config.yaml
n_experts: 48
experts_per_token: 2
d_expert: 128
d_shared_expert: 128
activation: "swiglu"
vocab_size: 5533
tie_embeddings: "early"
optimizer: "muon"
lr: 0.00911
beta1: 0.9
train_tokens: 745400000
steps: 6199
Below are experts of layer 5 (counted from 0) of a mixture-of-experts language model. Rows are named router (the router's row for the expert), down (a neuron's output weights, with its number) and show model dimensions 0-255. Each number is 200 + 20 x the weight over its row's rms, rounded and kept within 0 to 999.
After each expert's rows: "comes before" lists some tokens at least twice as common just after its tokens as in all text. This comes from a sample of Wikipedia text that the model never trained on. Tokens count by the router's weight.

# expert 34
router,182,222,217,188,234,175,195,201,210,233,208,195,190,207,185,188,189,192,188,182,197,201,156,193,202,182,225,188,170,216,177,180,200,217,171,214,185,199,217,240,219,217,205,189,196,243,220,182,215,231,202,184,200,208,223,215,193,194,160,204,202,210,204,193,193,230,226,210,189,174,217,194,162,213,237,208,190,168,182,176,189,189,178,209,176,232,211,215,176,195,180,218,202,199,214,183,217,164,183,194,241,201,178,200,192,186,214,191,231,205,224,178,220,188,187,202,174,176,206,206,208,196,238,212,192,190,233,195,196,162,204,177,220,194,203,146,204,186,197,176,205,193,210,181,183,185,183,192,234,208,181,239,179,200,232,209,174,212,182,183,195,229,195,176,165,233,172,177,207,253,223,221,183,197,169,185,176,208,225,191,179,179,185,187,182,196,168,212,216,167,226,218,225,209,219,167,193,187,190,190,197,212,230,214,194,208,201,202,225,220,177,156,210,186,181,193,212,206,207,221,171,174,207,214,179,190,207,194,147,199,204,199,202,228,166,184,207,179,166,226,185,153,196,174,229,189,197,225,190,230,189,233,195,185,210,213
down0,212,200,242,196,240,195,217,220,235,210,193,197,174,212,170,203,208,186,200,200,189,230,234,181,225,186,184,211,186,202,240,227,191,222,196,195,175,178,190,193,196,213,183,189,194,210,211,225,186,212,180,176,207,195,212,190,203,191,200,191,179,216,151,194,223,177,213,212,244,202,246,187,212,159,241,214,189,228,188,215,186,178,190,196,203,204,205,204,199,171,242,150,161,205,192,198,239,168,171,210,187,190,171,221,187,171,171,192,221,217,161,165,221,202,197,198,212,200,196,224,217,233,209,223,195,213,189,209,197,219,175,209,174,238,205,193,181,177,176,195,204,219,198,169,192,193,195,172,203,216,167,212,228,193,193,212,225,207,240,201,210,226,220,203,188,208,192,181,185,204,173,200,228,199,199,220,260,178,213,208,195,215,197,219,188,170,183,204,200,184,206,183,213,216,191,219,176,207,171,190,231,222,190,216,218,154,189,227,239,179,173,228,186,182,202,210,180,191,182,212,200,217,220,200,180,237,166,199,197,181,202,194,197,213,219,184,259,201,155,201,194,216,197,199,204,216,176,187,177,206,198,216,211,200,194,186
down1,255,200,212,178,198,174,195,187,203,213,184,218,182,248,176,215,223,195,198,199,183,169,198,243,191,194,210,190,174,218,194,200,179,218,189,235,224,184,217,214,222,192,193,230,179,219,224,221,243,207,213,200,189,204,198,210,219,214,254,202,162,205,219,191,250,218,195,182,195,242,169,227,219,162,196,212,202,217,193,180,200,205,223,188,179,178,214,172,218,179,211,226,180,224,196,187,207,214,219,213,168,210,206,203,198,165,196,198,195,175,160,169,233,209,192,179,197,188,203,199,223,206,186,186,185,202,231,187,205,206,220,215,178,205,209,199,195,235,179,221,185,193,212,185,203,183,203,206,206,178,190,228,209,189,214,230,192,233,182,203,205,183,212,214,204,221,167,219,189,170,224,186,206,224,176,222,180,244,228,226,209,227,208,204,209,223,203,191,213,175,148,174,224,168,226,186,166,182,185,205,212,188,174,210,193,197,218,223,217,212,209,220,194,193,185,174,173,222,164,182,167,189,209,210,197,191,144,198,208,192,176,205,188,196,173,205,200,181,201,197,192,182,217,192,164,194,176,219,230,183,218,231,238,191,215,197
comes before: " the", " a", " his", " 18", " January", " June"

# expert 4
router,191,209,212,220,235,157,190,195,215,207,206,209,212,204,196,205,194,229,174,174,215,231,191,204,226,196,192,157,206,200,202,232,196,222,206,235,174,224,211,228,196,209,203,187,190,227,214,173,208,223,188,176,158,233,237,191,225,226,174,178,206,203,217,176,176,229,215,198,206,170,180,198,174,232,230,222,195,195,177,187,196,237,191,193,202,206,210,208,177,214,165,225,177,167,251,165,208,176,207,204,240,193,180,175,192,195,237,183,212,182,217,195,205,180,206,231,198,191,196,227,246,183,225,230,180,199,223,158,181,181,194,186,212,185,218,199,212,191,196,179,185,191,205,199,185,191,180,157,218,209,207,207,192,181,186,229,180,176,174,191,195,213,164,194,194,225,184,195,226,236,237,200,187,215,190,175,163,223,211,194,200,181,182,206,191,163,160,202,219,203,205,193,224,187,217,208,184,187,200,159,216,222,199,231,189,209,189,173,207,207,208,182,201,182,165,189,215,211,202,229,219,202,200,205,165,148,233,158,191,208,202,182,205,210,184,182,210,202,175,219,206,194,178,173,224,180,185,225,200,202,205,200,209,177,210,200
down0,236,196,192,197,216,164,186,210,186,195,222,198,178,202,184,191,240,196,235,161,179,242,215,182,216,196,206,218,225,197,173,209,194,210,188,158,185,196,186,208,180,192,224,172,190,181,214,200,206,222,204,172,214,204,176,169,219,185,189,198,208,178,180,213,211,195,188,161,215,215,187,192,210,171,176,238,177,226,194,168,191,227,203,217,236,218,195,193,193,188,220,216,198,207,191,184,223,192,191,225,212,231,245,223,212,206,206,165,195,147,195,217,205,200,220,193,175,181,201,191,169,239,179,191,227,196,202,169,172,205,214,205,158,202,234,167,186,182,196,196,191,188,215,195,192,183,201,196,224,224,241,186,205,185,184,216,206,204,224,222,217,246,180,182,165,213,195,217,203,181,200,166,208,210,207,189,219,210,192,209,231,217,201,224,190,195,222,217,171,168,211,178,217,195,170,187,213,160,201,223,176,199,222,181,221,191,190,242,208,171,188,195,186,205,178,178,192,237,214,223,194,208,202,247,189,192,188,189,184,240,186,226,186,233,193,225,210,207,190,200,184,194,191,177,213,218,175,179,231,229,175,184,202,251,205,206
down1,197,227,219,264,193,213,180,190,172,211,188,221,186,201,179,162,197,172,215,212,190,181,206,238,192,205,194,250,196,180,191,215,185,213,224,214,197,235,218,181,199,176,220,216,211,193,167,201,221,184,162,178,196,196,213,242,215,194,211,203,192,268,230,239,183,199,250,168,217,205,207,191,206,215,203,208,212,195,182,217,177,180,237,220,221,229,227,196,208,203,222,241,197,168,210,204,196,165,190,180,212,214,213,209,202,194,193,213,189,242,223,156,195,219,192,230,190,189,216,184,210,225,189,186,202,181,210,186,195,167,183,189,200,186,194,201,217,185,164,200,209,216,217,197,211,200,216,198,227,208,204,205,200,178,202,205,141,206,181,205,200,172,161,190,205,217,184,171,207,189,210,168,188,200,203,211,197,177,187,200,181,187,201,186,182,214,202,201,197,222,242,210,244,223,203,205,212,193,207,231,234,186,200,237,182,223,209,205,197,199,205,220,252,177,195,205,215,185,210,193,225,200,213,224,183,191,235,196,226,190,212,218,215,212,242,215,186,150,197,199,195,185,181,178,210,201,178,228,174,183,198,188,184,191,216,205
comes before: "|", "\n", "-", "==", "===", "="

# expert 19
router,175,231,213,222,227,191,182,176,205,205,219,190,192,187,171,216,197,208,198,167,219,204,168,212,208,216,236,176,184,217,209,214,170,228,201,224,198,209,222,234,208,203,180,195,186,216,202,178,175,220,203,178,204,245,243,208,212,222,193,172,223,210,243,191,186,222,212,186,219,212,191,196,162,220,232,218,185,182,160,192,167,223,198,180,185,225,231,214,192,214,182,222,184,179,192,164,207,204,193,193,202,186,183,183,188,182,197,169,202,192,230,181,245,190,195,230,192,186,218,179,224,178,219,206,179,173,191,177,209,171,177,204,201,207,208,201,196,186,199,216,187,198,212,212,187,190,184,176,234,203,171,214,206,162,210,242,152,170,168,185,195,208,179,206,184,198,155,182,214,197,218,226,193,211,199,157,212,204,220,201,185,195,195,178,194,203,193,228,213,206,213,192,183,227,225,163,206,181,207,198,225,205,208,242,209,223,192,178,203,217,183,151,209,197,202,193,224,199,204,229,197,167,203,210,175,175,222,189,188,198,195,182,202,222,173,196,213,153,169,223,193,156,180,181,221,189,168,219,189,226,181,198,212,188,239,215
down0,222,241,233,200,206,186,176,193,226,219,161,229,211,218,174,212,208,195,194,196,186,189,197,228,166,201,208,222,231,188,209,224,180,184,199,163,224,186,179,197,229,205,204,222,243,204,198,233,194,186,191,208,224,212,197,190,213,200,198,215,218,196,185,184,206,200,217,218,197,178,232,197,196,204,207,185,209,194,200,208,224,168,205,236,192,196,168,170,204,219,196,206,202,193,169,236,224,219,213,150,210,194,197,220,194,178,167,223,217,240,204,193,196,206,194,202,220,211,216,210,219,195,183,205,228,241,192,183,249,199,179,192,196,178,173,174,201,217,180,172,227,190,194,202,216,188,185,166,208,206,194,145,191,209,227,211,153,201,226,193,171,214,183,175,222,208,203,195,210,175,177,197,189,209,192,140,176,169,199,199,197,208,185,198,200,193,218,203,205,134,244,197,220,216,202,179,201,225,240,204,183,202,244,212,196,200,189,243,176,204,187,203,244,202,211,195,209,191,166,211,199,176,212,195,188,232,215,198,210,200,173,211,215,197,166,198,199,211,178,207,204,196,167,203,196,226,213,200,191,244,243,209,204,203,188,192
down1,217,173,191,163,188,179,206,203,195,236,202,197,219,206,232,221,202,194,166,199,213,181,204,229,229,177,197,202,185,212,171,191,178,199,207,205,187,182,199,214,179,180,190,173,199,195,219,203,163,203,170,192,193,182,156,196,204,192,210,220,242,215,200,213,207,227,168,158,181,190,219,215,197,218,193,234,246,181,213,192,188,188,209,220,204,174,200,231,195,197,182,191,181,197,184,213,211,208,190,207,152,180,216,191,208,204,193,199,196,209,190,211,199,220,197,160,166,161,169,243,179,218,203,212,139,204,195,198,190,190,174,203,217,169,225,167,177,191,221,207,232,260,236,228,227,188,219,165,191,212,195,206,194,219,186,181,217,199,214,188,181,164,213,185,212,188,217,209,225,150,218,180,201,159,165,211,214,153,204,187,180,208,234,213,194,174,220,192,180,217,184,194,195,176,228,188,189,163,191,202,147,164,183,184,193,188,217,209,184,198,207,180,210,228,213,204,219,197,199,218,188,203,206,196,190,206,204,207,202,214,180,214,203,185,209,180,188,194,238,238,230,211,189,207,193,229,220,194,213,186,195,222,208,215,197,214
comes before: ",", " of", ".", " and", " in", " to"

# expert 38
router,185,218,224,207,212,168,206,197,201,211,220,210,200,178,195,199,197,218,198,191,196,226,187,193,203,188,208,157,194,214,174,213,210,229,187,227,181,232,215,239,209,210,224,193,190,227,192,200,183,225,178,172,198,223,234,234,199,205,210,159,234,195,218,191,183,247,210,210,210,174,181,186,185,217,223,237,207,149,197,219,165,203,171,185,176,199,209,204,187,207,178,231,179,197,209,188,214,190,179,196,241,158,183,213,195,192,210,194,228,186,208,197,203,177,187,221,194,164,231,183,218,167,199,210,215,191,227,165,193,191,168,166,217,209,225,194,182,180,194,197,189,196,226,228,190,159,207,188,205,238,199,219,204,172,206,206,170,178,165,193,209,211,179,186,184,246,166,175,204,229,226,202,196,212,201,204,183,208,209,200,166,149,176,194,193,172,195,225,202,222,218,179,201,189,196,204,176,192,181,212,222,228,211,223,196,226,171,207,235,196,158,172,206,144,191,189,213,194,202,218,213,167,211,217,167,167,206,182,177,214,222,176,225,211,206,182,214,182,198,226,186,196,231,197,196,194,203,196,202,222,181,214,193,191,203,229
down0,193,212,235,192,202,190,185,198,156,206,194,204,207,204,182,173,204,186,195,238,202,203,202,229,126,218,191,220,175,207,198,172,209,181,187,217,234,190,167,186,172,218,195,202,239,182,202,211,203,198,226,190,232,214,226,200,199,209,205,200,214,224,195,213,182,256,245,213,189,207,152,236,208,215,218,204,191,201,204,204,193,179,207,186,191,214,224,202,183,228,196,175,209,229,208,201,189,218,184,200,240,209,210,238,226,213,187,155,211,192,218,188,166,206,200,183,208,216,233,175,205,219,219,235,192,216,197,152,233,216,217,185,208,215,229,198,164,189,196,179,227,209,220,208,213,226,203,208,210,173,178,174,210,187,214,224,194,189,174,221,196,201,221,211,178,202,188,217,203,196,232,199,205,169,214,217,192,234,176,205,167,176,220,196,199,170,171,187,196,205,197,198,197,182,191,219,183,253,192,207,208,204,174,191,196,183,210,210,223,218,223,199,213,199,192,200,198,225,258,172,187,218,179,187,186,225,194,217,218,195,245,190,185,244,187,194,201,178,196,220,176,182,190,223,241,202,216,195,176,226,216,186,199,198,177,195
down1,190,222,202,206,187,204,230,206,210,197,186,203,211,199,194,204,157,153,195,216,209,181,199,220,215,267,169,168,215,218,219,204,183,196,241,211,224,190,194,189,183,224,211,193,212,195,201,234,209,184,191,156,215,211,166,156,203,170,226,192,206,193,181,199,160,144,159,161,175,217,249,194,224,197,188,231,198,226,210,206,188,206,208,196,200,224,152,163,208,188,207,200,183,190,204,217,226,185,168,230,225,223,215,192,212,193,232,215,183,200,202,209,221,201,212,195,189,178,193,212,247,205,215,201,197,221,193,204,171,226,212,198,192,216,185,176,183,207,187,180,182,159,196,180,212,179,196,190,202,215,168,186,184,215,217,198,208,195,189,223,219,220,190,181,174,155,190,211,197,222,214,219,188,219,217,238,172,208,218,234,184,185,192,194,258,213,204,190,170,209,202,198,227,180,214,151,235,196,218,181,213,198,204,233,206,215,190,191,211,190,208,217,181,187,213,161,223,193,181,215,203,208,203,193,216,221,170,188,190,223,201,172,220,192,217,189,189,210,218,217,223,209,195,192,201,207,197,196,187,213,209,211,179,171,177,202
comes before: " by", " to", " in", "ed", " as", " on"

# expert 18
router,184,229,214,201,201,187,186,182,202,197,211,210,209,211,173,222,171,208,169,176,229,210,177,171,220,191,213,178,180,220,190,244,185,209,185,215,193,223,219,227,215,194,190,171,188,236,220,194,188,224,186,188,187,215,248,204,216,201,189,166,244,201,205,169,202,231,231,228,208,212,185,174,172,242,230,214,191,193,197,166,198,199,181,182,174,210,210,222,188,202,172,221,167,183,204,188,233,179,193,195,225,200,207,181,196,200,213,197,203,188,216,183,231,185,202,236,208,194,208,217,205,166,218,225,178,161,218,187,197,180,172,201,196,175,229,206,182,193,181,191,194,210,195,212,167,182,176,179,219,210,184,188,201,201,223,225,161,164,181,160,212,207,198,207,188,179,204,199,210,219,224,212,189,209,195,197,205,227,202,176,168,189,175,156,182,200,159,203,218,176,224,213,212,205,224,167,212,180,213,204,206,199,223,230,173,195,183,173,214,202,186,186,210,178,165,183,229,185,199,221,189,205,250,225,193,170,226,184,185,226,211,156,197,213,154,193,198,180,164,209,205,189,186,192,219,189,170,202,168,216,169,218,202,194,223,213
down0,224,218,190,210,188,194,202,187,203,202,223,242,199,173,206,209,225,174,208,177,208,231,171,217,177,159,209,209,189,213,211,198,220,205,201,200,198,186,201,206,203,225,153,216,188,216,244,186,216,191,199,211,179,183,217,185,202,196,170,211,196,160,193,201,166,237,175,184,199,200,173,187,192,202,199,197,213,208,195,174,160,184,205,209,180,211,204,185,220,182,155,215,225,233,195,219,186,173,199,172,196,219,184,199,232,224,180,200,227,221,162,214,202,176,205,206,196,228,192,244,188,230,181,178,180,193,248,192,198,200,202,208,183,228,223,213,194,230,173,197,211,223,178,203,203,203,190,214,196,209,216,178,245,173,184,235,179,192,197,216,193,179,200,194,227,199,213,199,191,199,168,230,239,186,191,155,166,169,174,249,187,221,232,183,169,196,170,209,205,198,163,203,228,185,212,210,196,180,182,227,178,225,211,226,204,163,227,204,230,207,218,207,196,183,211,198,208,196,232,187,213,182,223,196,195,202,181,180,195,164,194,207,183,214,207,192,181,194,197,188,198,210,231,158,226,178,190,148,190,241,229,191,199,194,208,197
down1,184,184,194,147,211,193,208,221,184,190,207,167,231,199,206,206,203,181,187,223,190,196,175,212,162,205,197,194,222,199,189,169,179,196,261,180,214,204,209,186,213,186,197,217,203,211,199,172,210,223,224,212,155,207,198,208,196,186,255,195,199,224,216,214,169,132,232,212,188,214,205,190,222,182,206,198,216,194,194,202,191,224,211,207,154,224,209,191,207,204,200,197,207,165,193,185,179,242,199,188,204,217,197,194,223,172,224,200,187,178,201,192,230,203,201,218,207,218,232,247,223,201,236,200,192,191,175,194,244,195,190,205,226,234,196,238,200,188,208,215,212,172,185,230,192,202,184,194,192,208,195,186,201,183,199,225,210,208,171,236,219,181,210,210,196,168,176,221,210,186,178,185,215,196,190,207,180,218,173,205,212,196,174,216,217,186,189,176,176,206,190,193,160,208,225,196,222,192,200,233,203,197,209,211,236,207,237,185,175,195,191,215,171,173,215,174,198,222,225,194,195,214,201,173,183,200,211,171,155,213,211,157,226,231,219,177,222,221,208,199,198,241,209,229,227,212,168,230,193,208,184,210,183,222,173,181
comes before: ":", ",", ".", " |", " in", " and"

# expert 7
router,182,208,210,169,212,168,191,195,219,199,193,220,212,186,172,215,190,204,190,209,219,209,191,190,233,207,223,166,181,230,198,200,205,207,156,194,190,195,216,213,217,216,226,198,211,192,230,198,185,214,202,168,180,191,213,229,225,244,191,191,227,204,246,186,187,227,190,222,218,198,192,158,194,220,226,232,203,175,185,177,191,208,176,138,185,226,209,208,193,224,141,200,197,160,198,194,214,156,189,217,207,185,187,206,177,192,202,168,209,207,215,179,200,161,190,206,203,191,218,201,235,181,213,210,185,197,231,176,174,179,201,176,221,169,232,180,221,185,176,200,167,180,208,213,184,200,185,171,251,218,192,217,189,186,194,217,210,189,186,176,198,217,191,191,189,212,162,187,220,224,221,227,170,231,143,187,199,219,198,187,175,184,198,185,199,184,173,212,239,206,203,190,204,214,208,177,183,188,226,187,209,204,208,220,155,201,184,193,222,218,184,188,195,170,201,218,237,179,203,202,189,201,211,199,153,200,213,190,159,211,225,184,191,202,194,171,211,188,161,218,185,179,194,175,190,187,185,199,190,217,210,217,204,196,230,214
down0,248,173,238,167,237,188,165,167,226,194,201,185,179,180,218,203,203,208,186,205,248,197,186,239,210,198,145,187,197,208,204,176,191,225,204,202,221,184,204,199,191,170,211,197,219,214,194,230,211,193,211,223,238,237,201,216,251,203,200,213,185,206,213,194,236,180,219,182,201,199,208,214,236,174,190,199,178,235,226,220,197,182,191,200,217,199,207,193,203,190,192,164,181,220,177,228,174,208,183,193,176,218,167,169,221,207,175,191,168,178,197,202,195,191,189,177,189,218,181,227,194,203,185,201,185,194,247,165,225,177,189,177,173,204,173,193,214,194,224,234,170,202,214,185,205,163,200,184,205,209,202,173,216,202,198,203,205,198,199,221,193,185,200,213,230,184,179,185,224,212,180,172,248,186,222,209,172,208,202,205,213,205,211,207,180,195,209,199,228,192,193,190,209,227,184,185,187,211,183,191,166,237,174,190,204,213,220,211,205,188,210,207,218,217,198,184,180,195,160,224,189,171,218,172,197,198,175,166,202,189,178,203,213,158,206,180,201,263,192,217,195,182,192,252,179,198,206,203,191,172,215,196,195,186,171,218
down1,198,168,220,187,172,186,184,231,254,204,207,229,168,191,169,212,199,181,195,183,215,192,211,203,193,210,209,200,213,179,187,170,171,207,251,205,223,176,241,228,174,195,228,258,193,202,208,214,206,204,233,227,199,195,154,221,188,207,193,192,199,206,197,194,202,233,219,221,215,191,157,216,213,197,173,181,234,198,184,165,214,182,181,205,217,200,199,200,229,206,196,199,235,215,186,181,199,173,168,196,195,179,209,194,238,195,182,211,192,242,198,191,207,220,182,194,237,199,245,193,179,203,182,179,218,178,179,201,203,185,210,187,185,190,180,200,211,216,184,211,168,160,183,202,222,224,208,207,211,217,199,186,202,176,158,204,231,222,180,171,209,233,197,205,208,181,221,200,214,187,195,216,198,242,196,220,193,213,182,195,181,200,149,212,218,219,227,209,222,222,189,207,179,217,191,180,205,174,181,215,178,217,199,197,198,186,194,203,198,201,197,200,222,219,234,240,189,200,206,176,200,162,211,202,202,183,234,149,222,159,208,195,199,190,199,222,215,232,188,206,221,196,178,212,202,250,219,211,180,187,204,215,215,223,206,170
comes before: "\n", " |", "The", " (", "In", " -"

# expert 17
router,186,225,221,194,240,199,195,179,217,197,220,211,204,193,171,213,174,206,199,185,232,209,175,199,213,175,205,171,184,242,213,234,174,222,187,216,173,229,202,237,226,207,208,189,180,210,188,182,177,226,154,200,196,211,229,223,232,197,187,179,213,208,205,179,196,219,231,198,198,199,193,176,185,213,205,226,215,178,210,172,175,187,190,178,175,224,238,217,193,210,179,196,208,191,211,179,222,177,200,202,213,185,192,181,168,186,210,178,210,212,207,190,197,186,191,208,184,189,223,203,203,172,233,224,182,178,219,190,186,181,197,176,218,208,249,204,169,178,170,177,189,192,203,200,180,181,200,183,226,213,176,212,191,171,220,209,169,173,183,175,176,222,187,189,174,200,182,170,226,230,204,235,174,198,211,186,192,238,220,207,181,186,174,180,182,179,187,245,204,211,223,155,225,175,200,203,186,184,214,183,224,216,241,244,198,210,208,196,235,233,172,206,202,189,191,187,239,189,204,232,214,183,235,206,175,177,214,183,186,226,208,174,213,206,176,198,199,165,184,244,215,202,191,179,200,204,196,203,184,237,201,234,203,199,215,229
down0,174,226,229,217,200,206,186,233,181,211,147,221,189,191,191,237,201,171,191,192,204,174,188,217,194,186,196,161,210,201,241,184,214,195,237,220,201,210,178,232,172,222,177,231,200,188,217,183,210,170,186,175,213,233,189,233,173,231,184,196,168,177,214,232,195,214,206,194,208,228,194,195,177,178,197,204,182,183,200,175,198,193,227,192,211,175,160,190,199,197,191,200,204,190,178,194,222,197,196,223,184,210,213,237,205,165,193,195,211,213,187,203,218,198,225,208,229,169,185,175,181,228,228,203,202,179,196,185,212,197,214,209,201,216,197,175,206,203,176,184,231,180,213,182,228,220,197,230,214,227,226,164,202,200,204,227,210,207,210,222,195,247,189,214,194,209,212,186,217,212,180,156,198,191,181,210,195,182,194,204,212,222,218,155,188,224,232,156,177,204,183,187,179,223,211,199,174,206,202,227,182,204,213,207,125,227,190,211,181,184,179,204,168,232,186,207,218,222,175,194,210,225,175,189,173,172,195,205,208,194,208,214,235,217,218,173,192,225,215,183,185,199,195,195,195,201,232,144,207,205,232,185,206,182,208,188
down1,220,208,201,191,203,231,220,205,181,202,214,259,224,215,163,186,205,211,191,185,189,200,194,185,198,228,204,169,205,227,189,206,218,164,207,207,231,212,185,187,206,205,230,209,206,220,223,218,161,193,213,218,242,185,193,209,192,182,178,193,220,232,180,208,245,225,184,134,217,202,215,213,196,179,221,196,212,190,203,205,199,212,206,195,170,195,178,218,190,166,210,173,188,198,224,201,232,225,174,184,208,209,191,140,203,186,204,198,190,191,190,185,191,192,220,207,199,167,214,209,175,209,185,192,171,194,197,218,188,167,221,231,201,218,200,175,209,200,185,189,202,228,251,257,215,177,213,206,196,181,188,181,212,216,223,201,192,202,199,214,175,208,168,183,182,176,233,193,166,198,230,232,212,190,217,183,215,161,188,219,205,209,195,186,213,220,228,185,199,205,195,204,202,199,214,172,228,181,213,232,215,197,207,174,204,203,200,250,206,215,178,175,195,213,197,195,167,183,205,193,164,196,194,169,194,201,209,243,224,218,238,199,222,211,241,206,191,243,221,175,188,167,237,208,173,181,220,192,214,200,184,193,199,198,187,219
comes before: " by", "ing", " to", " in", "ed", " as"

# expert 43
router,200,238,193,190,231,178,186,187,194,224,217,190,201,190,192,237,195,209,181,200,211,225,167,187,211,180,193,173,176,217,195,221,219,219,182,229,172,220,232,235,236,231,207,190,196,197,197,180,199,213,194,193,186,199,186,216,219,228,193,180,199,199,219,170,166,231,212,232,243,196,178,197,191,222,224,241,187,174,176,198,218,211,197,186,187,247,212,217,192,227,186,218,212,166,218,186,222,177,173,203,216,179,207,175,173,151,212,200,217,145,210,196,216,176,186,213,183,205,222,191,219,171,213,208,187,195,206,179,190,180,192,183,230,170,207,207,185,169,170,197,202,178,207,210,186,167,185,191,221,217,179,200,193,176,218,192,171,204,178,187,178,196,200,202,184,202,183,180,222,215,232,221,169,207,192,176,158,233,192,186,194,173,202,171,185,188,197,198,214,181,219,171,226,184,232,184,171,196,225,201,216,213,248,237,186,208,203,193,193,215,184,196,195,185,183,215,212,202,239,202,200,175,243,195,203,171,210,182,170,219,205,202,208,248,182,204,192,156,206,225,198,187,186,170,213,180,190,228,190,219,190,198,184,202,234,206
down1,219,207,220,206,231,169,171,163,200,221,181,196,208,205,215,154,218,217,136,187,219,172,201,203,200,216,190,177,182,211,233,190,243,187,234,204,203,196,252,179,182,204,179,199,215,174,214,204,187,171,213,216,208,165,198,182,225,182,190,205,175,174,194,198,180,229,221,234,208,230,215,206,191,197,186,215,210,186,204,225,194,207,200,223,206,184,191,171,194,212,214,204,190,223,193,173,186,181,188,185,213,172,198,199,210,223,208,192,230,177,200,196,217,171,204,252,192,252,218,199,196,198,233,183,204,235,203,201,212,181,216,207,203,185,220,212,165,211,192,210,239,201,188,212,233,223,188,214,188,186,198,194,197,209,172,179,189,178,191,209,203,220,200,218,204,191,185,210,202,231,178,186,178,191,235,162,226,209,191,204,163,184,187,201,185,199,208,207,244,238,213,218,174,186,176,216,197,217,190,212,197,197,189,168,205,196,222,178,219,225,242,162,214,219,207,178,182,201,188,196,233,173,233,195,161,186,206,209,230,192,219,202,209,196,251,223,232,197,215,192,214,215,197,188,211,191,233,179,218,165,195,173,189,218,170,204
down2,175,229,203,229,178,226,166,191,180,232,198,189,195,213,202,197,226,211,190,185,216,211,239,193,208,234,173,209,192,227,180,226,228,197,189,222,179,244,196,213,220,218,195,181,189,192,191,185,245,222,190,184,189,212,208,196,195,219,230,196,188,217,195,241,182,196,172,241,226,185,223,192,202,185,205,201,178,163,207,205,219,212,205,174,205,204,220,193,199,208,225,186,209,197,219,188,196,210,185,214,162,212,204,202,210,181,179,187,180,192,191,196,170,221,184,221,199,192,203,199,216,181,195,189,207,225,226,215,190,201,180,202,204,180,174,180,177,194,220,229,184,205,220,223,155,182,188,229,211,215,208,192,184,230,213,221,245,220,165,205,196,199,243,199,152,185,219,200,195,188,175,180,183,200,216,155,212,212,207,236,214,171,201,151,200,217,200,218,211,193,213,169,183,186,206,192,198,171,210,200,214,212,207,206,205,156,186,213,223,170,215,210,233,170,193,195,160,223,201,184,175,245,202,186,220,171,189,188,200,209,180,236,185,211,236,170,183,186,188,177,198,209,181,251,158,238,214,216,205,216,203,216,212,183,185,169
comes before: " the", " a", " his", " an", " her", " their"

# expert 33
router,184,210,216,193,236,183,194,195,216,223,226,180,234,219,188,220,177,226,191,192,210,198,166,194,228,189,207,187,189,206,181,207,215,218,193,185,170,204,223,240,203,189,200,186,199,213,228,188,186,226,192,189,196,201,198,231,184,225,180,193,208,219,223,177,187,210,224,213,213,184,189,181,171,219,228,228,208,190,177,215,203,197,179,184,169,229,209,229,189,241,187,230,196,175,209,210,211,164,185,227,237,169,202,180,209,186,213,189,207,177,209,193,214,178,183,217,192,197,212,195,203,189,231,220,195,168,221,191,192,185,174,178,196,181,203,198,167,159,170,190,170,188,209,186,195,188,180,187,206,242,173,243,194,212,226,197,178,196,186,165,222,218,187,189,196,217,166,164,226,189,227,227,193,206,172,180,178,235,199,187,188,183,185,189,179,179,175,245,212,180,246,204,220,171,202,184,178,208,218,187,214,234,199,219,191,219,197,190,201,216,165,170,224,176,185,212,230,183,203,228,235,176,223,229,184,172,239,182,165,213,195,190,174,217,191,182,218,200,187,207,196,171,216,167,206,177,200,229,190,236,193,236,188,201,206,201
down0,215,178,184,184,224,182,195,209,243,192,217,221,225,189,176,180,172,226,206,209,169,190,182,197,205,205,185,214,215,195,186,223,210,182,177,197,197,184,193,223,170,192,194,209,224,212,185,198,226,186,235,214,183,160,162,185,170,221,193,213,196,196,198,179,172,205,242,202,204,179,210,199,174,215,200,202,213,181,157,225,212,177,214,179,218,198,193,205,214,193,192,182,213,224,176,199,200,188,230,182,177,201,210,175,194,211,202,197,214,207,175,164,169,158,208,205,200,212,210,217,192,206,180,246,221,162,223,186,189,214,190,204,193,190,142,189,200,208,203,187,225,245,208,195,206,196,204,192,219,185,198,186,234,224,190,216,190,182,210,232,196,211,200,201,224,195,205,191,193,190,166,192,193,227,165,189,224,239,196,231,174,186,207,207,198,198,204,220,204,198,130,184,175,184,206,264,169,207,174,196,214,179,164,191,191,236,198,206,207,189,210,188,209,221,204,193,213,200,181,182,178,159,173,175,194,177,197,209,214,193,211,230,192,228,190,236,183,213,193,207,197,179,215,136,200,230,234,213,186,196,208,172,208,206,165,208
down1,237,231,154,204,200,183,170,212,215,198,182,191,213,206,177,186,192,186,185,212,190,187,216,221,156,189,189,175,203,221,215,194,213,185,179,190,189,244,205,192,218,226,171,235,207,196,196,207,202,184,240,212,182,204,183,209,224,225,188,195,198,223,221,191,204,184,185,171,238,249,224,196,162,202,200,192,208,217,206,204,220,205,187,226,177,196,181,184,190,187,197,199,197,176,218,193,235,206,181,185,254,206,223,196,213,190,216,213,208,180,191,197,190,229,189,220,205,215,227,205,179,198,200,166,191,219,166,185,201,255,199,204,212,198,187,196,177,162,174,192,197,190,233,218,158,208,207,196,176,173,223,219,190,245,194,224,209,220,211,221,221,226,196,226,216,186,224,181,180,175,186,237,194,211,185,186,157,144,199,192,193,178,210,179,201,205,212,196,196,207,211,239,185,168,183,167,178,196,182,229,178,186,176,186,207,159,211,190,162,232,187,194,211,202,201,203,203,184,209,235,190,184,211,178,195,239,179,167,178,191,199,207,200,211,208,195,184,190,223,179,187,173,187,215,193,193,256,193,203,207,190,213,184,210,217,171
comes before: " the", " a", " be", " his", " have", " their"